Below are experts of layer 11 (counted from 0) of a mixture-of-experts language model. Rows are named router (the router's row for the expert) and show model dimensions 112-223. Each number is 50 + 15 x the weight over its row's rms, rounded and kept within 0 to 99.
After each expert's rows: "gets" lists some tokens that make up at least twice as much of what it gets as of all text; "raises" lists some tokens whose logits its average output raises strongly, later layers aside. This comes from a sample of Wikipedia text that the model never trained on. Tokens count by the router's weight.

# expert 1
router:42 71 61 49 38 83 44 38 43 41 63 46 18 52 34 61 55 35 33 66 74 67 70 63 49 34 61 32 36 60 34 32 63 69 58 71 30 39 20 49 32 54 49 55 44 33 63 31 16 62 55 41 62 45 52 64 51 66 52 73 57 69 61 50 64 30 74 53 35 58 49 35 58 54 49 88 61 31 39 45 66 48 37 48 39 39 61 60 38 47 71 37 46 65 54 33 55 62 49 68 40 51 45 67 45 59 56 73 63 68 60 41
gets: "20", "19", "18", "–", "17", "16"
raises: "10", "12", "11", "13", "14", "21"

# expert 45
router:61 57 37 43 64 72 24 46 40 49 53 54 44 24 55 64 61 66 54 55 78 71 86 61 60 75 21 49 56 55 60 51 41 34 53 39 45 67 72 58 37 38 45 47 55 34 46 31 79 64 39 52 43 54 54 64 64 67 30 64 36 67 66 33 87 53 32 38 66 43 24 61 51 42 32 45 56 58 36 48 50 50 27 70 37 69 52 30 48 39 52 40 56 73 51 54 70 50 32 72 31 28 64 66 29 59 45 51 47 25 50 46
gets: " (", " ", "–", "===", "′", "("
raises: "in", "D", "A", "E", "M", "al"

# expert 15
router:41 45 53 67 73 47 83 49 43 61 40 33 60 64 75 56 56 41 58 75 35 36 63 54 30 59 47 59 47 54 57 83 41 50 64 32 51 45 44 40 47 74 54 46 43 47 46 46 53 65 49 58 51 70 44 46 49 24 46 69 47 38 62 64 55 86 74 30 46 37 78 59 64 55 61 23 69 49 65 57 42 38 44 59 38 32 37 53 72 38 35 22 42 85 45 73 54 53 24 26 38 43 66 58 47 39 18 57 54 55 54 37
gets: " |\n", " |", "\n", ")\n", "\n\n", ";"
raises: "|", "In", "From", "After", "Co", "and"

# expert 10
router:52 41 60 61 21 41 67 54 53 45 54 45 24 35 41 56 53 43 29 37 67 35 57 54 60 47 60 26 41 25 29 45 53 45 62 51 38 64 31 54 35 58 67 52 39 72 50 68 33 43 47 54 73 16 48 48 72 82 45 43 40 45 38 50 58 61 37 55 39 50 74 70 61 52 73 73 77 49 24 69 17 42 57 30 32 44 69 69 52 40 62 40 20 33 35 37 56 35 58 53 38 48 48 51 47 28 65 61 35 59 71 62
gets: "2", "3", "1", "4", "6", "5"
raises: " |", "\n", "\n\n", " from", ",", " ("

# expert 2
router:38 26 41 45 20 36 40 61 57 65 67 38 38 45 18 39 46 42 44 53 50 56 55 49 37 56 60 61 38 54 56 90 58 32 65 22 68 57 34 35 56 68 56 45 35 65 44 67 26 76 67 56 80 31 33 62 42 52 20 39 39 44 45 32 66 76 44 26 74 48 75 42 41 33 48 35 46 30 43 72 50 40 64 55 73 31 49 39 36 43 66 47 44 49 56 47 56 44 53 39 47 43 42 74 75 78 64 56 35 52 66 52
gets: " |", ":", ";", " –", " -", "|"
raises: " ", " none", " (", " February", " —;", " N"

# expert 56
router:39 51 68 82 36 68 60 60 38 28 54 66 39 45 87 59 54 66 57 26 45 62 37 40 44 90 41 50 40 79 62 56 29 41 53 12 45 45 37 46 81 81 63 63 32 63 75 56 46 62 59 57 40 46 65 48 41 32 46 42 55 46 61 69 44 57 46 72 59 37 48 76 32 26 69 37 06 36 74 41 47 65 30 64 55 61 54 40 55 44 74 37 50 49 65 48 53 77 50 38 72 66 40 36 28 49 49 51 63 25 56 45
gets: " the", " first", " a", "th", " second", " final"
raises: " and", " ", " (", ",", " in", " first"

# expert 14
router:58 89 23 58 30 54 46 43 35 58 36 50 47 48 62 53 42 45 63 58 47 28 21 28 48 52 97 79 69 59 47 56 60 49 21 46 25 50 39 39 65 43 38 76 42 42 34 81 61 76 58 32 26 51 53 50 27 67 52 43 36 33 45 64 49 39 41 68 32 43 41 52 72 44 41 59 13 68 28 47 40 25 70 66 47 57 39 46 42 31 56 77 46 35 52 58 23 58 66 46 55 64 32 37 40 41 65 32 31 60 21 75
gets: " D", " G", " K", " B", "k", "z"
raises: "ant", "ax", "ach", "ann", "ac", "ans"

# expert 11
router:47 45 37 41 55 63 69 31 49 55 78 59 47 34 36 37 43 37 49 54 43 79 58 43 30 39 49 57 60 73 46 50 45 53 54 38 56 61 66 47 32 57 35 56 37 37 24 69 47 54 32 69 66 42 37 41 57 77 32 68 53 67 50 48 62 74 50 71 73 35 58 29 28 46 52 40 30 55 52 47 34 14 66 33 46 45 50 60 63 87 75 62 51 64 73 45 67 78 59 56 41 24 63 46 78 38 14 50 66 70 55 67
gets: ",", "),", "\",", ".,", ";", ",\""
raises: " and", " the", " a", " both", " all", " first"

# expert 4
router:62 81 15 14 52 64 47 45 30 56 54 69 43 18 45 67 63 53 51 62 72 77 83 63 54 72 36 40 87 29 44 61 61 40 51 53 60 63 70 82 35 48 23 38 37 36 41 34 56 48 32 51 52 59 41 53 57 52 18 64 40 61 59 48 68 36 25 35 47 41 27 39 53 55 45 54 50 65 40 43 64 40 22 59 44 52 56 46 51 51 40 43 48 65 33 64 59 34 17 75 45 22 43 58 44 45 59 64 43 43 47 40
gets: " (", " \"", "/", "===", " =\n\n", "=="
raises: "A", "C", "M", "P", "B", "D"

# expert 32
router:43 31 59 43 28 48 61 89 56 58 65 50 51 42 53 38 82 61 49 59 43 37 44 89 39 46 32 46 36 42 48 35 52 57 73 66 55 64 50 82 39 52 38 23 50 49 70 45 54 34 72 55 32 30 58 70 70 21 47 74 22 49 51 58 54 54 61 40 30 47 45 49 52 45 65 28 56 39 73 68 63 29 55 56 40 58 57 62 63 45 31 47 72 44 62 61 62 44 46 62 62 55 50 40 07 45 43 31 35 35 24 45
gets: "\n", ")\n", " high", " |\n", " all", " under"
raises: "-", " ", "-d", ",", " and", "-p"

# expert 29
router:35 30 63 59 32 53 61 43 77 35 80 34 74 53 77 38 46 54 45 33 60 66 65 42 23 54 41 62 34 35 57 56 65 38 57 26 37 54 47 52 57 57 55 61 70 64 25 33 70 57 45 78 51 50 57 74 30 34 48 35 54 59 29 62 35 77 80 67 66 43 63 69 53 28 46 26 56 79 34 51 58 61 56 38 47 47 33 54 56 31 58 51 31 86 58 34 65 77 75 09 43 43 38 37 20 57 50 37 50 66 43 57
gets: " |", ";", ")", " New", " State", "3"
raises: " (", " ", " L", " T", " No", " N"

# expert 60
router:60 57 58 74 41 43 60 34 82 36 30 35 57 41 72 34 34 61 47 27 29 33 30 28 25 94 49 60 39 49 56 63 34 54 50 31 26 46 37 49 50 70 43 34 40 60 43 45 40 45 65 38 37 49 62 34 49 56 40 57 64 38 68 39 37 52 30 42 61 46 48 76 75 23 38 39 50 60 58 29 54 36 50 68 42 60 70 59 40 15 60 50 63 76 40 51 54 82 38 34 48 21 37 37 65 43 63 35 43 23 40 46
gets: " W", " L", " T", " R", " D", "R"
raises: " |", ",", ";", "s", " (", "ne"

# expert 62
router:34 54 49 19 41 34 31 66 30 33 80 39 47 53 40 21 16 56 51 56 63 40 58 43 73 57 54 50 58 79 31 52 30 64 65 63 69 69 35 43 39 60 19 52 61 65 54 60 70 47 34 63 52 41 49 55 41 74 56 26 29 66 37 51 60 23 66 21 63 51 66 70 69 30 82 47 58 61 27 63 30 52 30 37 44 61 27 40 54 46 59 53 29 51 48 53 57 31 75 48 40 53 59 65 58 64 22 71 44 66 42 51
gets: " km", " |", " m", " /", " mi", " ft"
raises: " (", " ", " and", " or", " from", " by"

# expert 13
router:76 38 56 44 27 55 86 56 26 69 53 43 58 38 39 63 80 46 67 37 28 47 61 23 18 38 74 37 49 25 22 51 63 52 62 45 52 62 48 14 61 44 45 53 57 49 33 61 37 35 51 49 44 43 45 64 58 60 71 39 26 50 88 53 40 40 52 45 38 47 63 27 67 43 46 78 52 32 31 31 38 54 39 69 39 22 67 34 44 48 67 78 59 55 43 58 26 56 32 42 36 66 37 54 26 61 69 45 18 38 57 59
gets: "s", "es", "ers", "os", "ens", "as"
raises: " of", " in", ",", " and", "ing", "p"

# expert 48
router:46 44 43 32 25 67 39 46 59 38 74 32 33 50 65 35 35 73 40 63 70 52 24 37 47 51 40 48 61 50 33 67 44 54 52 33 42 57 30 20 55 62 37 45 58 28 72 60 58 39 60 44 51 27 28 25 62 48 34 50 41 39 55 79 41 64 35 26 73 27 48 58 52 34 51 55 25 36 53 71 23 62 46 44 40 76 33 34 38 51 59 63 72 69 76 67 55 34 35 37 37 59 57 74 69 69 75 72 32 70 75 48
gets: " |", "%", " ", "°N", "″N", ";"
raises: " ", " –", " in", " not", ",", " n"

# expert 12
router:41 73 33 26 36 53 29 30 67 26 41 48 54 36 80 52 27 51 40 62 67 52 34 46 40 33 38 33 41 59 30 67 42 50 52 28 26 53 60 86 70 24 69 42 31 42 42 46 68 57 15 68 29 38 82 39 30 31 49 49 21 40 15 42 39 61 47 53 57 38 50 43 45 26 70 48 30 31 48 66 56 68 30 51 38 45 26 27 54 31 58 44 26 74 23 63 76 48 61 27 66 65 51 50 54 32 52 38 57 57 77 43
gets: " ", " $", "–", " —", " £", " —;"
raises: "1", "2", "0", "3", "4", "5"

# expert 21
router:57 18 39 23 42 20 62 64 28 42 64 59 52 63 21 59 45 35 37 44 43 74 42 55 56 61 43 62 51 47 68 44 45 64 57 42 51 48 76 27 61 34 73 76 25 55 47 43 40 56 27 74 48 74 56 40 46 56 67 65 40 49 45 31 83 57 61 65 50 26 61 39 39 68 40 60 67 70 29 56 54 59 55 28 55 63 39 57 38 62 33 19 67 49 35 63 31 42 67 32 52 29 41 59 72 73 30 76 25 62 58 31
gets: ".", ".\n\n", ").", "==\n", ".\n", "\"."
raises: " In", " As", " It", " By", " The", " On"

# expert 58
router:50 79 47 47 49 56 55 73 68 43 36 42 26 59 63 44 75 62 38 27 32 62 42 43 45 46 62 37 66 48 66 54 43 56 42 50 67 35 53 30 39 49 68 57 75 36 27 62 54 22 40 41 41 54 71 36 48 40 28 18 55 38 37 74 30 77 82 46 74 56 45 46 54 66 39 69 74 41 87 37 52 29 50 67 32 58 36 45 53 62 67 53 62 24 68 69 41 83 47 49 47 68 51 38 51 30 41 58 48 29 37 60
gets: "et", "er", "on", "el", "it", "at"
raises: "ow", "gr", "z"

# expert 41
router:60 28 48 66 34 37 75 75 63 45 49 39 28 63 64 59 54 68 49 42 64 54 70 57 39 50 55 55 42 95 57 58 66 38 47 57 34 63 52 40 32 57 30 51 58 52 52 78 24 28 50 52 22 27 61 38 63 41 50 75 51 47 63 46 48 72 51 68 27 51 29 41 49 33 53 52 53 48 35 71 49 68 10 41 56 45 59 50 72 87 40 11 33 35 48 51 44 57 61 44 38 58 49 61 70 45 61 37 63 65 77 69
gets: "\"", ")", "ie", "a", "zz", "ley"
raises: " and", " for", " to", " as", " at", " out"

# expert 47
router:48 57 61 65 60 49 88 52 57 62 70 27 52 57 50 58 53 35 46 42 48 32 55 60 32 74 56 71 59 44 53 35 59 65 57 41 51 55 45 70 53 53 67 38 68 37 48 40 70 47 65 54 69 59 57 46 54 24 39 43 48 50 34 43 49 85 57 63 37 63 62 36 33 38 47 56 38 44 40 76 45 57 82 53 62 55 34 63 63 38 46 55 68 50 42 34 23 57 37 44 62 49 55 47 61 41 60 24 69 63 63 78
gets: " of", " for", " by", " with", " in", " at"
raises: " the", " a", " an", " The", " H", " "

# expert 8
router:33 26 35 38 67 35 26 30 58 14 73 38 52 74 61 33 17 49 20 29 64 48 44 49 61 54 54 31 36 51 33 67 44 53 55 48 25 46 59 68 63 33 25 67 40 39 48 33 43 71 67 47 51 70 55 76 24 64 63 43 52 31 35 41 56 37 72 26 34 35 45 43 66 23 45 52 47 67 44 73 42 57 48 81 44 55 59 50 33 49 63 41 45 65 77 35 53 51 56 41 58 71 64 54 61 50 61 57 20 78 56 38
gets: "10", "00", "12", "13", "19", "14"
raises: " |", "2", "0", "1", ".", "3"

# expert 34
router:48 52 44 80 44 60 60 58 22 47 64 52 66 58 70 61 47 66 50 54 44 36 57 57 74 67 69 51 42 52 44 20 37 47 60 64 64 37 52 62 66 61 21 83 47 97 47 41 49 79 43 39 68 36 29 73 31 40 65 44 28 63 69 39 52 29 42 33 44 49 77 65 65 51 38 40 36 35 34 62 47 57 65 29 43 32 19 73 75 39 34 60 61 56 80 62 48 37 39 63 32 57 43 63 66 51 58 90 42 44 23 62
gets: "0", "18", "06", "1", "07", "02"
raises: " –", " or", ",", ")", " -", ";"

# expert 37
router:66 32 70 41 58 38 55 36 49 54 36 53 29 42 57 56 73 63 54 45 62 82 37 54 69 47 62 33 33 67 50 72 43 68 21 51 62 29 64 43 42 89 72 48 74 41 66 55 40 84 30 31 71 47 36 78 63 51 57 60 52 75 40 78 62 52 56 63 62 54 55 64 44 52 62 66 73 58 35 41 62 26 54 38 16 65 21 65 60 73 42 93 50 60 32 39 51 32 56 55 23 60 73 46 72 46 47 73 61 61 52 33
gets: " he", " He", " It", " it", " who", " she"
raises: " is", " was", " has", " had", " also", " became"

# expert 20
router:33 45 73 63 56 63 58 53 84 28 62 70 53 53 90 33 49 65 25 44 59 68 61 51 47 74 59 46 49 72 42 44 65 66 27 27 28 59 35 75 54 46 50 57 47 33 56 44 48 47 75 59 47 40 41 52 22 30 73 54 58 41 72 36 67 60 35 47 25 61 59 78 46 29 57 59 40 26 53 94 43 41 18 68 55 35 60 67 48 52 66 33 34 43 81 37 54 83 60 47 65 56 51 33 48 57 71 48 63 57 48 34
gets: "1", "0", "2", "3", "6", "4"
raises: ",", ".", ".\n\n", " and", " (", ":"

# expert 53
router:34 43 70 38 53 51 53 44 46 50 77 30 32 66 56 61 59 37 54 24 49 70 40 35 58 45 31 43 26 68 54 51 60 64 52 42 68 62 54 37 43 76 66 64 47 43 69 64 22 56 30 41 58 27 44 68 61 76 82 42 65 47 53 52 50 85 69 64 62 20 60 67 39 51 40 60 38 50 59 78 57 42 41 44 37 45 56 57 52 64 53 39 28 27 51 37 66 18 39 43 32 66 69 55 68 26 40 40 45 66 21 34
gets: " was", " is", " were", " are", " be", " been"
raises: " a", " the", " one", " an", " in", " part"

# expert 6
router:49 40 75 57 32 56 70 56 81 69 75 62 19 40 40 57 54 68 57 46 68 43 42 57 49 43 67 47 55 53 53 57 55 61 71 81 66 57 56 45 47 62 58 70 47 38 68 38 25 52 53 67 52 49 31 52 58 53 59 45 46 64 40 34 48 53 70 55 40 32 64 40 43 32 37 42 19 22 53 61 12 38 58 39 64 32 54 63 48 59 55 26 70 39 40 33 47 38 39 44 59 66 82 44 72 50 53 43 63 60 82 69
gets: " in", " In", " on", "In", " during", " until"
raises: " the", " ", " a", " that", " his", " an"

# expert 33
router:55 77 42 52 33 79 30 15 49 50 52 64 49 40 50 53 78 24 46 77 71 50 67 62 44 26 47 53 47 64 46 31 56 59 41 52 70 49 75 53 85 33 69 76 35 40 46 55 68 45 39 65 59 50 72 61 50 30 50 76 08 63 15 43 51 61 37 49 61 57 48 37 26 50 60 61 57 20 18 61 28 60 46 49 77 65 47 60 53 58 50 39 44 65 39 51 47 79 72 59 75 39 49 71 60 52 37 68 55 52 84 56
gets: " ", "–", "п"
raises: "20", "19", "18", "1", "2", "17"

# expert 5
router:47 48 75 43 76 48 37 32 76 43 39 67 42 59 35 54 36 69 52 58 40 58 48 48 45 49 32 58 61 53 46 47 56 54 37 65 69 49 44 53 41 46 49 42 47 56 45 50 57 40 41 42 22 53 61 25 53 30 54 55 66 23 97 46 33 32 55 48 32 78 41 57 22 72 49 58 52 22 81 58 36 39 31 50 65 39 55 69 48 59 52 37 20 07 53 66 66 48 48 52 74 42 32 30 17 44 47 43 58 39 74 54
gets: " a", " an", " the", " more", " no", " and"
raises: " in", " up", " ex", " and", " end", " e"

# expert 59
router:36 52 46 53 65 54 59 43 31 47 31 37 24 45 82 63 35 66 53 65 46 31 54 35 37 57 51 67 64 52 45 71 51 56 54 35 70 47 46 49 66 51 36 26 61 78 08 56 15 55 63 51 39 69 45 45 33 56 63 19 61 57 31 64 49 72 40 67 38 66 77 44 45 34 46 46 38 64 10 43 54 49 71 71 75 54 46 53 51 37 41 50 24 50 42 32 39 49 57 41 44 61 42 40 50 23 67 35 44 74 51 63
gets: " |", "-", "|", ":", " de", ";"
raises: " J", " and", " C", " T", " M", " L"

# expert 7
router:24 31 62 39 41 19 70 48 43 56 44 69 40 53 36 54 22 62 32 33 56 65 70 60 40 31 40 31 43 52 53 60 53 57 63 52 68 44 65 38 56 38 60 65 52 21 72 62 03 27 56 70 67 35 44 50 62 44 42 59 45 65 49 51 60 67 37 60 42 45 51 66 33 63 23 32 27 37 49 57 23 57 46 15 29 27 47 75 36 57 43 36 42 33 41 50 57 67 13 49 31 48 72 56 73 27 62 61 35 60 75 31
gets: ",", " that", " and", " but", " as", " when"
raises: " the", " in", " a", " on", " each", " all"

# expert 30
router:40 46 61 67 62 42 34 52 73 30 44 51 46 31 75 32 60 67 64 55 34 46 66 60 36 63 61 51 40 62 53 33 37 30 73 52 42 00 37 48 52 44 65 41 44 80 44 46 53 63 11 59 67 42 57 22 55 44 41 50 72 36 44 66 32 49 38 38 43 87 51 62 40 65 81 66 40 25 55 34 93 45 43 22 70 54 73 72 39 64 63 58 32 39 69 41 49 84 70 58 63 38 57 24 38 58 30 41 69 44 70 51
gets: " the", " The", "'s", " Best", " a", "The"
raises: " ", " S", ",", " R", " P", " A"

# expert 26
router:81 38 60 54 83 40 52 38 44 48 29 63 44 58 25 67 48 61 52 44 55 67 68 42 68 41 69 44 51 38 60 67 49 71 24 63 55 63 67 42 35 62 35 45 58 17 62 64 10 61 29 45 43 63 48 64 63 57 51 46 54 43 52 58 58 59 38 80 37 53 57 63 33 52 37 67 42 62 48 55 37 34 41 36 29 49 25 73 46 58 50 46 55 49 32 57 40 35 29 32 34 52 78 48 59 08 51 63 60 70 56 37
gets: " he", " to", " it", " He", " they", " who"
raises: ",", " left", " had", " in", " d", " was"

# expert 54
router:61 35 47 28 36 33 47 34 26 54 76 17 35 70 23 54 65 47 51 47 79 18 36 69 78 34 52 51 62 60 43 48 46 74 75 74 64 70 50 39 27 45 52 36 65 43 65 64 56 42 54 36 53 43 53 69 55 35 43 44 50 77 28 38 61 46 69 55 60 49 68 59 42 71 46 61 45 68 46 72 13 53 70 39 37 49 25 42 44 28 43 50 64 56 61 31 36 22 33 62 57 56 81 71 64 54 54 51 62 52 53 69
gets: " in", " of", " to", " by", " from", " on"
raises: " the", " a", " R", " an", " P", " K"

# expert 18
router:61 87 82 55 48 44 39 61 40 53 41 67 22 64 64 65 73 38 53 83 28 21 45 36 50 39 69 56 51 63 49 42 60 38 65 64 34 50 74 27 38 29 62 40 27 47 68 53 48 66 69 33 51 49 39 51 49 66 57 52 60 36 59 41 34 42 40 70 37 69 62 36 35 75 50 45 53 61 84 38 65 62 92 27 59 60 44 61 44 81 57 81 58 76 46 35 55 51 33 37 33 49 43 33 43 54 54 63 50 45 52 48
gets: " and", " life", "Personal", " also", " career", " of"
raises: " and", ",", " (", " or", " ", " in"

# expert 35
router:63 09 58 28 21 19 49 58 30 38 65 66 47 57 26 50 38 37 44 25 60 67 47 51 51 61 50 53 32 41 50 64 51 66 51 22 34 58 49 28 56 39 70 87 26 55 43 25 69 62 38 53 64 68 45 47 55 57 59 60 48 49 46 35 73 65 52 39 55 40 50 42 40 52 51 65 71 64 51 57 62 64 59 23 56 63 33 57 39 54 52 50 75 41 53 51 27 42 64 40 54 37 62 44 74 62 39 71 05 66 67 46
gets: ".", ").", " .", "\".", ".\"", "00"
raises: "5", "3", "1", "6", "7", "4"